python train.py --d_shared_expert=128 --routed_scale=1.0 --tie_embeddings=true --lr=0.00425 --beta1=0.95 --train_tokens=482100000
Below are experts of layer 3 (counted from 0) of a mixture-of-experts language model. Rows are named gate (a neuron's input weights, with its number), up (a neuron's input weights, with its number) and show model dimensions 0-191. Each number is 128 + 32 x the weight over its row's rms, rounded and kept within 0 to 255. Numbers have three digits each.
Before each expert's rows: "gets" lists some tokens that make up at least twice as much of what it gets as of all text. This comes from a sample of Wikipedia text that the model never trained on. Tokens count by the router's weight.

# expert 25
gets: " the", " The", "'s", "The", " his", "=="
gate0:164091106150127125165168128096112084126098143107121069159093086120114213150054081137115083151141175124139137176101078090132164156103151168106120135125145098154142176090143091194096119119100058152175152180190163156082184136130129093103122160173173115134140140141118100139103136120097139121139108120132123122121109092086171146096141137121111101098116143090131079052150165136175145110118151137167099170141172191157150120153148181130111125139077166109166106091099075128145109075111115112136110102132115074120159175157091140100122102135072129142089067137099035083185135099066106167
up0:130096170118127085126188174141138055147088145104133145085082154131130157139155184155111122178146093168107189105085102118068087129193114138095101108122170066142149108121110130101107173112181115145197123140137097119123125117153132137122141106156119070103166135154192147133113111132127153152108140143089170131127147098128115112185151102150156154082090121161132102070193118122109063107113161137144097170119092195131147132116127189087087142145123102034030122084106181134154168067095137097114114094076078123096140112142130135172079114114100087144173095160132099165079110107119131153

# expert 23
gets: " P", "w", " p", " cl", "p", "op"
gate0:151167063136142084155090083126131054119089100148169095113113155141139121132121118118107094158117172090117160104120142148129123167138167128126162163122085104176132114195142151137070075154108128113114115071178129114119105186111147133139095076116127106166194174141188200126158149138078149081151118124110118138127127088111149095111063207152171141122165133155104111163111102160153136027139112118167117099148129134183152105096098179178119198112162142138143087178125110126149143148116088131113115125125145211094138081110168089154173179120161097162154071087129121068130182144125095136
up0:129122189113147121140130160102098119103170111134094119145128070138180092130175164080133108130137096212147123160164157149131170147150122129113120117080147139083105091135118112156159113082174067128086133161070101147178113125171131183113098103160104087116106139116079117177102151094093135135100138145109162127147099145122113155101167042125118157084063134156142154088085151161144152158132115183137169182107148143096084169099159081089125062148137112131140113081057103085071115097073154097184174177148080148132144141137130143068085141157154103103152159146121148235105128099145152136

# expert 8
gets: " was", " is", " to", "ent", " he", " h"
gate0:110147158175171133127138103182102133171130116107203133105191137148165106103089132088105128089152095198147110169097146141121136124079135152109159147096145124167192171121180113156112164112150166108153051141131163137105100104170153140167118101091150071116157060101073200083187109108104126107127113053136152128093113120119072133174178106102142105125146085104147174162122147093112111133116080131095109103140045150134119118087221149157149120187123099101171117118150079092112189107152141123112118148063116132126153109090143116114134072121124137137074096143134112137131106084060147084
up0:161149104143093122180159153107133143186135121092108127163170134120208124121179102063099123078153092089162094062143152138105168161089119110132163110114138088138121180147134121103094149166153128125130122099157148219062150099104094194156133150130103168092107109116150137139121096098120124145126118048157163228131079170130087151136116122127168141106136150119158137159131137118130144068115111123126128102136089153115138119176131145115114140189148151085172095149108105108153134133174130088214108164127130134185143048096182135057112123156136158073077205148116169091137108088109120113

# expert 14
gets: " of", " in", " to", " for", " by", " on"
gate0:117172141112116175094076097137110110134166115133190089174132087166131174128157144177166107106141096114106139130140134131110133044106121129154108132175149121119163104106145085201223101141153119121114112154146117118102137060138072134116141196140150100183073132150117117078205187135095142138081080111112140170130101046132149112100132148177105105131072081115118110126101092079143160146123145119078113139165157079141104079197103152132121113160130113145150171131108198126066120117139133128125181111108132149153055167146120190128166125093108128080140089146150143080095165112092079140
up0:161139121098142173099139124124047118122115154096136150160119063170128135173085105121110160101120120054076100119081109060141143108102124115116153106136079128092093114042129101163178139112109081155133143115133108174144079086125131070122137116139099156149101097143102129133175124137107144125140143129095127124083137053170189137136148167134104143184117160133105164146131130073117065111127063162127146115103164127169084057152140133159162109145124166134173135095119158177114152170149184143109142114143211091130054135144142145143185113047109053097143125156119192115142103113125061103

# expert 0
gets: "ad", "ur", "it", "ro", "ol", "d"
gate0:134134157096103130112129104096131165168168077144082156205143183145158109124098113184124143108118141112100118114184116062151162140112090165143178125177079100113108143119085144153093140122128066069129117147094153126086117118123115144172116165104115166128153027152177130135112105120120130217106172137167129180098100166071170138198138104081134120095132149128122152107154147113175128123090106093161122195175127138135098163163084151137121080131135171137155099138115093098135108171118117125126098086078175044136143160145150076067106105155164199112122125140102143175163126095162148185
up0:127147087131164160146109163144165087113112172142145169081117090110158167147097115101141077146106148142173124124059127168162138182171174072126132113131172150110122122154165138127212125126101128146130120121131150163150140164152087069078167111098141140104126226116096102100132131110110134079167107105072134142113186144136123130089084150175113144129148136132088108142121089201081096117169184167104148096088145118144136113138159119097099155146128078166066127126168127170115132106167097087125134166133020131116106122075104194153112159123089086207157089106111058119095112161131117089

# expert 20
gets: "at", " C", "et", "ic", "ot", "ac"
gate0:139102126068122107204122085132149122165095150112101088177096182098122138105126113171196110069106117155075144151150156128095030116153101162141113197174118118190044170129110151093137093141156134142106120120066123161134105122160156128120084090153130156114125103117131106195143164157151123169125091112097116112128098156083117117136162082159141121153101115123071140138105111127178150147164124098099205107115099118052104169132103137080127097052162137092147098110161118168181131085075129158117075161100095129137118118178051160114125176133117116115132126119133071136118098148165178109
up0:076104083163100103159122094151093140200136146099152138175090152099125133139117128091216135108117098130036091147087148086170101110111049132107085132083139152150159114139108138096092137179158124137120116102097128145124134087105135136114139078090125174128080103118176187146124097102111144128054115181178151060138092166099071093144128095134152117154152114156071082149110099133225182096140094079115124143134098122136109162112069141170149133110123140146144090112111139110186108134124162119161145189159104147171098098070119102121162118160188115117137121149134094168112108181129147191

# expert 2
gets: ",", " and", " as", " (", " that", " which"
gate0:153163209130089158069135123079170095129066147142135120141111078084119101149129100173176122092134155102103133125135121113126089116135086117129149155176155131124173094165198142135173079118119112123105190128132143105111150141139094174108155084112072102100133140094129164184071097074132133156105088118163110066127123111154161148063108132118132090071087117179183144100117216165132172151149142162116116118151107103159168151159147213128108108120104171113063128115065063167117090080096158108129131121139155107132127128154088092115121207118137140155171142113194149099138108094117099080
up0:094116186145143106074191139072155101115122053143128106193101112077149175175138151156134089086090139134118160120076125133102074130129122185135168090088114101161127167156159117144160130142131165168135101080154146168076117149161146082144135075157122105103137191128111129112113087106087131107144120126123089147096142150125131164081119137132181129100131129180143113131166170131146164141131118091066155101052116048139163119112178117100150092149092177111173073126126082139064089125125221175136143058157164131175091127122126176097139171103088134137138143078146091152080158122148144111

# expert 18
gets: "y", " A", " E", " O", "A", " I"
gate0:125144129172156047058159122162082146133122160112082168177080122164178115117104149116119097138087195141135132140139077125101123080091138156128111149098084181127176098135040126144089088096129181133102126066086144083153137125164171114085159130107097123117133121117103104123151158082133128161186113112141108176119115125127074097133105140122220165133127114163181128112118103153128121132074181138091150108182133163078176209125160177098139190140125093114128103141108134114130171150121119200148148155136149170149123136212159103093087134151084161111103143087117117159164157109091093102
up0:117171128152160099081169126125119111177128169106054129176097107150098143115101122140127127189137168109080136170061121135109136100108141124135126133161136134105176113164061136172094114077081158147123094088147122102147175137183127129122150171064105184113133117134098141128187158102111053154224125150071096168131123135160085104137076105109186142132137108079120107165106098111187085135112178092096112108155157151100167189104117170084125159147084118144126075154082129131122162125170101096142071114133080163172137161178202111138099120115116148143126129110148096188178136100107082112

# expert 31
gets: "ly", "00", "25", "24", "13", "22"
gate0:082104133166117077095102159142122118134093115115136157084111159176140154143119153139209126114129146097120175174109166136093146169185166086212060102136139100089063142143157131127191143145099149142120146179131156111112119111176062135100114093156163086110130131139114157087164130125114183069138108083166158182153106151058122155157086120083051096131138176125134076069165127140126156182132102089132078166059160146168126126082101195119095118129093168112127136136163118184111103131115121161135097123170046126160122151106151094129138123109110109110067155096116135127106117105115078157
up0:104135182066119081130125125135140075107111146056164099102099122136144146127142138109182118124123104096115180115168169157119167160174109152155123127093182038087094156114172133120157139110068116126156130141087109139136117081109044098113119172184177137097112080136096107099122186142111168097140114119137117151203084142106143142186101137119048104130104205117112101086105084155112100115125109057116130105065139178135112098135082128155088168152112191084125123118151112174178123112132127160118144121150078117131138101163194098149135114136099160103106183074141163178097144074125112128

# expert 15
gets: "ial", "ive", "ong", "ical", " New", " other"
gate0:167131164143102111113142159111124135144217145115147153103092088117151122102157169082095138102163090111091118125118155194072118153097175091057086106118143115169160140171134167156086151151130135113149156144152147160137141118056111105096138108092113135121148131084139095133144125123101144073203118153116168119143159077195062089140168155195177185125102138142182110075096095123170066113108192117094167109133138135170131168105132152180137157096112088111086207086129152159169089151129106176164133093094109132044140123081111149158195097102144106105097101130123133102131155122105132132
up0:121172108115102104093102132162104165157163106106147113090136122101175147194086146078123107134093198118159102108153143139200143147169058151135092134173091073131123122147099104076114163163096128095139161127161133095173064192140127140151110108135142095115091177191122118138132176078158152098084151097096077158091156135134171100117091163138078096127125098135154148115153169095108163096162127190109128157104093089101096146160137133084069164167144108061166132148091135084127147149116110123080172145121103095138175162096158096169106176141092091109088150141084153071154061153097081098

# expert 1
gets: "a", "i", "o", "an", "u", "ia"
gate0:121109130179147149104191131154091131093097124167124140120136157134094127184187084126119161129089140057101145113094147130162150072132184148120136134120082139149089126130184142139058153080132140147153062166150145166116128160102056088174160121072216060091195131110111137130043102180134078134142149107133029178078098140151084142150105093109159114125096091145126119114149168114165161133073154155098158093153159095136161094095117149091146125104160123138097075112142109135129168105128146129134122129078116104147125112120062107132081128123166057115111111134116082153137159126130152170
up0:138102122166057079135093127097144126137143124117149212115113124128132105083072120126120139093141098178164124156129096133110040145150095160087161098092117119087124136155082065085150075121114151071067174089087148082132107132134171101120126078167071127168084165123156108123102137108093159120134118128117150052122153105136135121141123198165136183097113113172139156185098117181182048117151118131114098165073120160089132099199153134104108153121183167149171159183116148104088100125092141059124121174168122175161154139134145111138128177079144120097133126116151155101165121160137086125

# expert 12
gets: "-", " (", "–", " \"", "==", " –"
gate0:116138101139139096113142134125155164141162110168101100109158165157130040109132101084102135142097138120146156153056180099064126144123175125067078084114124105122155073100131138162118140153142151085145104086171210161121062129124149119192102167145125188178143135127158157110159124145189084126181127082132186182162084131133100108191116067090118137121147127175114115166139176109156174116165160126093150106125070083134148090137125096137142173085087094202162167110191156115109092081065129125160127121120141142114136112117087053110129129146110090085130158111116124164118095144138126080
up0:170099150177165124118129083101146094180156129139157173127126099123079100125138085123092141119122118036122109101128137143104129134099182116055107114159112159142147105156145112136099191192159198161163064130117101164174152165086183116127172152105131162073133105155102097113162145126121180092114110119122173130147160094141124169110135139181090099139131092148111128113130085087110130178146162139145132123142076124131093036127160132108115118099046166166116098139100190126129082186100115142122173115140129130117124078043078126183137129131155088151145130125156167181101115102064108055

# expert 21
gets: "0", "1", ")", "2", "3", "4"
gate0:125127177145077124100118200111087132162130118112173115147068117156105090125115148117139170134059104102124058105174134114130129120134079138118103169137156120105167110160164135096092165151131163123080051104142098152074110133133102104135130109058110152098145085098098121138088092131107206125124168124122152192180173149171099077068082125138080137095162137111133158100124120119141157100095168179104214138180102077134108132165106121112102071141126078136065154151145122101127096152100059125167123092119176105108108119142149098132137169122170071062094116123178152172168126082152160115
up0:115134159100088145058113119165154162169160095092174108129091091170160147095077170090162094132090075121155128109171130093153160110080101143164150183159134128121174141169165122149153194143101160085054093147149083164083155156136134108144085111103114136092182133140115126092100099126125179099121114083128150148165154141134085071090105079149113116119102155098110154083098076092130169125108174169090178152143137126124089166121116168137128072155111078117116157148096161125154098159131077065195151129117165078095140072116142095126122139150148083045130156118110145181153094111100202139

# expert 4
gets: " F", "f", "'", "'s", " f", "ary"
gate0:091146142114123095121095139168047173147141164131029057059121111149137094152119129126149147149090127069127131097127147076158133128135133138088158161183141123115082089166132117110160113170093110115107132122129166165100110164078107070117164132145116093118193123103076151164145133095145106144137121128091095115120131172129157139133119131127148115122174144082087123191092103144149150104147090079066171172131118127128148108095086120089134053104107180181151067140142128117187088188113177193123105130139160169089101084102102184107095206113133108149155139147146085111164083095078120159
up0:112123159164167084156151201087132098080126102132221149113073113120163135136118153139141105104157059169127121121161143166086155113125190154139095083123143103145198114133118171128088167142143150128112169091124087131144148133077114127131160124164127120122111096104126108090067174117091128150069127152092184162133104094125127126132098135148108159113145130148177157130191091051095136125128172101161140108137139123119138202096087148114188226188159162141126176137123095159095126096146132097140055117120120143108081139131177138162075063118129101109117165157078146136054162147170148099

# expert 19
gets: "ed", "s", "ated", "ted", "act", "red"
gate0:176058130181114119115106086112153091158101107087100155133152126114159118112163104126100148182106092071187173146139184134136087143099118126160114091126083107146118134128158122095128134165128123091139098120113139141130187196154074179091090068098122080173106122158158124164159115190142134139145135104151110054091132079134141112135182146117066145075126165141120145060151133138115111151132144128162111151115176158162086062137089121110116083118071192137124164098086137170079021108122156127145128087139048122103140145115107096201162155099140119183137096117132150088132135157151092104
up0:081042144133092133179085154082091115065120137146145107146172082134153194176082145128051145162172121123128176098116158123124153113138158113147073123145131143089086179114152122107140173090096164088126095140097118135130141108049104165139129137091129089144123103155139125134158140133159149139113196033117124136067109095181093139145121163165129123113116160127133091093155166147123137071162094082169131086087190179133145075148087182110169126123092163110106114164137150164106161103145200144074098140152109059144100125154148102150118117111124145142144160162155167110110126148077104061

# expert 7
gets: "s", "ing", "es", "ation", "ion", "ers"
gate0:128172143209147105135067107158116074121086215136076105144146155112132132153173133148166145089125159143148095113107115177186123107109154136125115154093161080113153116156123115061143079189123042082139054079071157123199113118165122083127116123112078078103095139093169137175096168110141145105097107145175116119139092087132176153166150110111116114107125101111122172139161130120125120127117117166115174143187153105103166182070166116083116143186131119178130134124140156116148129092085084155132102121169116149103080118155162123188136177096170100085139099130171077082156102096104126117
up0:168154155107126114131138121091182138088178115154087087150099141095105168111121109108178097176106150148075153158173062123123127131177150119166156102165114153148138157108109114137095182155207150180124139070086158134150061106102156135155118133120127100165136134119123131125104041120150170117091094111077125109048119088143162068112155133099103111171100220078140145103137120104173138092114214139076131105138136139192142152138136156140119116164105090094078130096083159144128103138067126154160131097158065154157140109088090085090065140159139147170131140135086104129154105147171169135

# expert 10
gets: " the", " a", " m", " c", " f", " s"
gate0:128104182063132122116126156065124176088106144142139120148124168180110107089108097172153125089048149132133115116153118100142152123083143117113138137137134158145121032109100131170113156102162110158126112091131119198105199213107174188062092171129161075110137151096065105179067142092145105169119156142041116143075155057146121130103149154146137161108091099104083168096132127161124139123170151143122097143135175085094159139100135127096129135152078134059104101105092104100130137148172086166107136156092119134130052117126094071133148055136122106119133114135142112113127130104100111147
up0:113089147164118099117092065126110077113113163121071120094096089074135167147083112066131146122150144162131151133100124152136124135114160106149101137169141106068114145150170130135129127140074149080150181118079158082117088145152117124119202087147085174118077194156102174076151145091105163131171132125177120103163147208130081220130095130142126109068182140144138103172106132103122117104124121129186095080143090187201115064198110127143152161105112113147160118163168081148164172082109153092105160053133153110103126144105124137118111171075101130145110114138145129145126137188142126113

# expert 17
gets: "20", "al", "19", "el", "il", "un"
gate0:102073145113138186154123087129121115164131122115125132073135113131139154162097197079122157121090091176117137096086143147113103103058068088225179158122177070122137080149126099104071106144112133140162147121185161102073145108084155113105123124157200128062099099106130170156090163104084111074141137072095121092119145126121146133069155140171161141104201122155147129130162114142116185165121118115140149109077119113125103128104105081126112131120104098164142150156105134145130162189194174129162095091128113131153146108150065177130104122165114123119098097108060149067118188091088095146
up0:071077125159134171155135091125086105128110132146067135149077152137155095148139174077139127138093132156130097136087128135101143094111117098125127132130114137110150105065090140094167147160134130090162200127200090192165134075088135099114119150165229174111148096139099145153095177118117098125110135118097150128155159146151151123146045151128144151105083121176178142150137098163112166152165112111120073132124147149108207141129095150093137103141127097055055110113126113128111170156195102108154069116134198102083160178133122121150110216136147127154081125152130175098169136113117137193

# expert 26
gets: " ", "19", "18", "10", "17", "20"
gate0:114097147140117077143153072129121140185093175091120159097072184134126103119180120131128146136115131074146129150195142170166157131135135146133152102135100113129096104156104175060204133151137145121070146112143148167120155081135087144092114097153125131077135064121131100136086170127114139166114154135069150151162129125086139149088102121121059129146143182134132101086145154132105113104138089120142106099160153071086108190138123127122139092138150086025140180123104095160171162079133181118101165117242144171119164092098125098125068158148135147091109146150096080081127117199092118139
up0:118131167101206126098177122118107103162099124147140167137078146094091139100143106126137123149135144195090122109126132167105140130190127121131162218101116131127135147100191205139092100159163154188164131125139105091202108098056151145088161100185159059109087096130139104142084165089135137106102062137175150131133127120116102120150039082097122145064152116138129060137137134188115123154130136085156083132131118127096120101160090104098144087166129118141109059095144113109121106152143132149109118095079134135092081087123127107154176138127192155124102098067124134115171093149195095088

# expert 3
gets: "le", "re", "th", "ate", "ch", "ie"
gate0:217137147132155108198152127090111092115137153122140116161141129100157120176093080130151117148095141137159138054116125151097061138183104141115074091102118122149077083126100205130135158105107123118154090114106139169169124122180113123081092171062127153084092148093186131108153145107123116178116135142195120127113117130079099066140160122125155170134098166200092054154111137148124169181132144155158156113160100145121089128109130144158127106101161138110078100137138083095087130170128136123145151114160125186132173133144113137112112104137125174192110081184126154200137160195098109043
up0:201118156089143150167110132095111141080190167132125111105063123134144119205137077144154123102141142174122153149164147139117090133170111166146076110090104155160102150168137163122142139118112118166156095099099145172158074114161128123100103139028152117066079098092172168091110118178089124192177096142194173153168164110117146138153127167134179123131081178190128125158083140217160190141141116106153149145144103171149104146136114140174102123115126113112081105127160110071081157159154134138117134156152085130141154101149115116124075094160110124175151124152191090157155121147149092073

# expert 27
gets: "ag", " E", "on", " pro", " con", " Al"
gate0:155177098146154167117083137151153111145166150081092153124149125152115131117131143114103110153077179081107100123138152154166176164136128136124141111126130082139115118182110067128164161171165147140102068107082165126140166107123127139121156168206136123104106176187131204131123194159153124109072097104098151125125108108121083109144140117108052151128075151204119113105102135114113164197172122111102210146131128123142173072110058129078161121116090150192113125132079105138122145079113100178170131113137137182134147177029117098116172138129133145151135136091105157161191128104168125171
up0:142077158131101131134142140103116142114138097123107125158103066063139119136126171141192160107178075144097147117132162143130052105079138116123055104187142143074088184103100203112076125124149042096147152137146139135178109095164158074160133100070117116120142102137173070130130095158114129135162108108127120129077177166124199150119158115088095127115149143035126085132158113158135129075134149171096106096169085139158154131139157105131080107121156122070084158119110108118125144087114152096099142105146103124149220144148080131177141098189122147098142119142135132060102075142111151102

# expert 24
gets: "r", "t", "m", "ar", "h", "b"
gate0:166138170070143097147128125108124127143109131116131133102127138118145146222133123179184103133166101054104134100102169161118147086128067110138147138090160181112145126093014140125136119075126170076146227149130104176168114139138147138107107104134108175161167067085087107118085155116135165111147118127117164151100166127139100140167126110147137170196149144166126085166148169134135150083142177126117139143098132094096153118080156129133095046026134109100162146115119104160130164114110171123183166121130119179189139169065115128123090110117126164159104087149112108099105135107118116099
up0:156098093166137103097093119148124124078112103117120196223091127127217130131113128187166203147093101167100132138102094129109180108139131070174129147120105140190126122155189104178165102138112099116129112114125206084114112090141133117151137116130103123075145161151128160160171054131167104095140064139116139092133107089147161145127155171195208160095157111144177122116128082139210071174085096115123138133102137119136088082137069123158177124151111118106093140103098081168105127148128193127106120136124063146189090140092107136164086129128118126138130111159130125096119126128146133096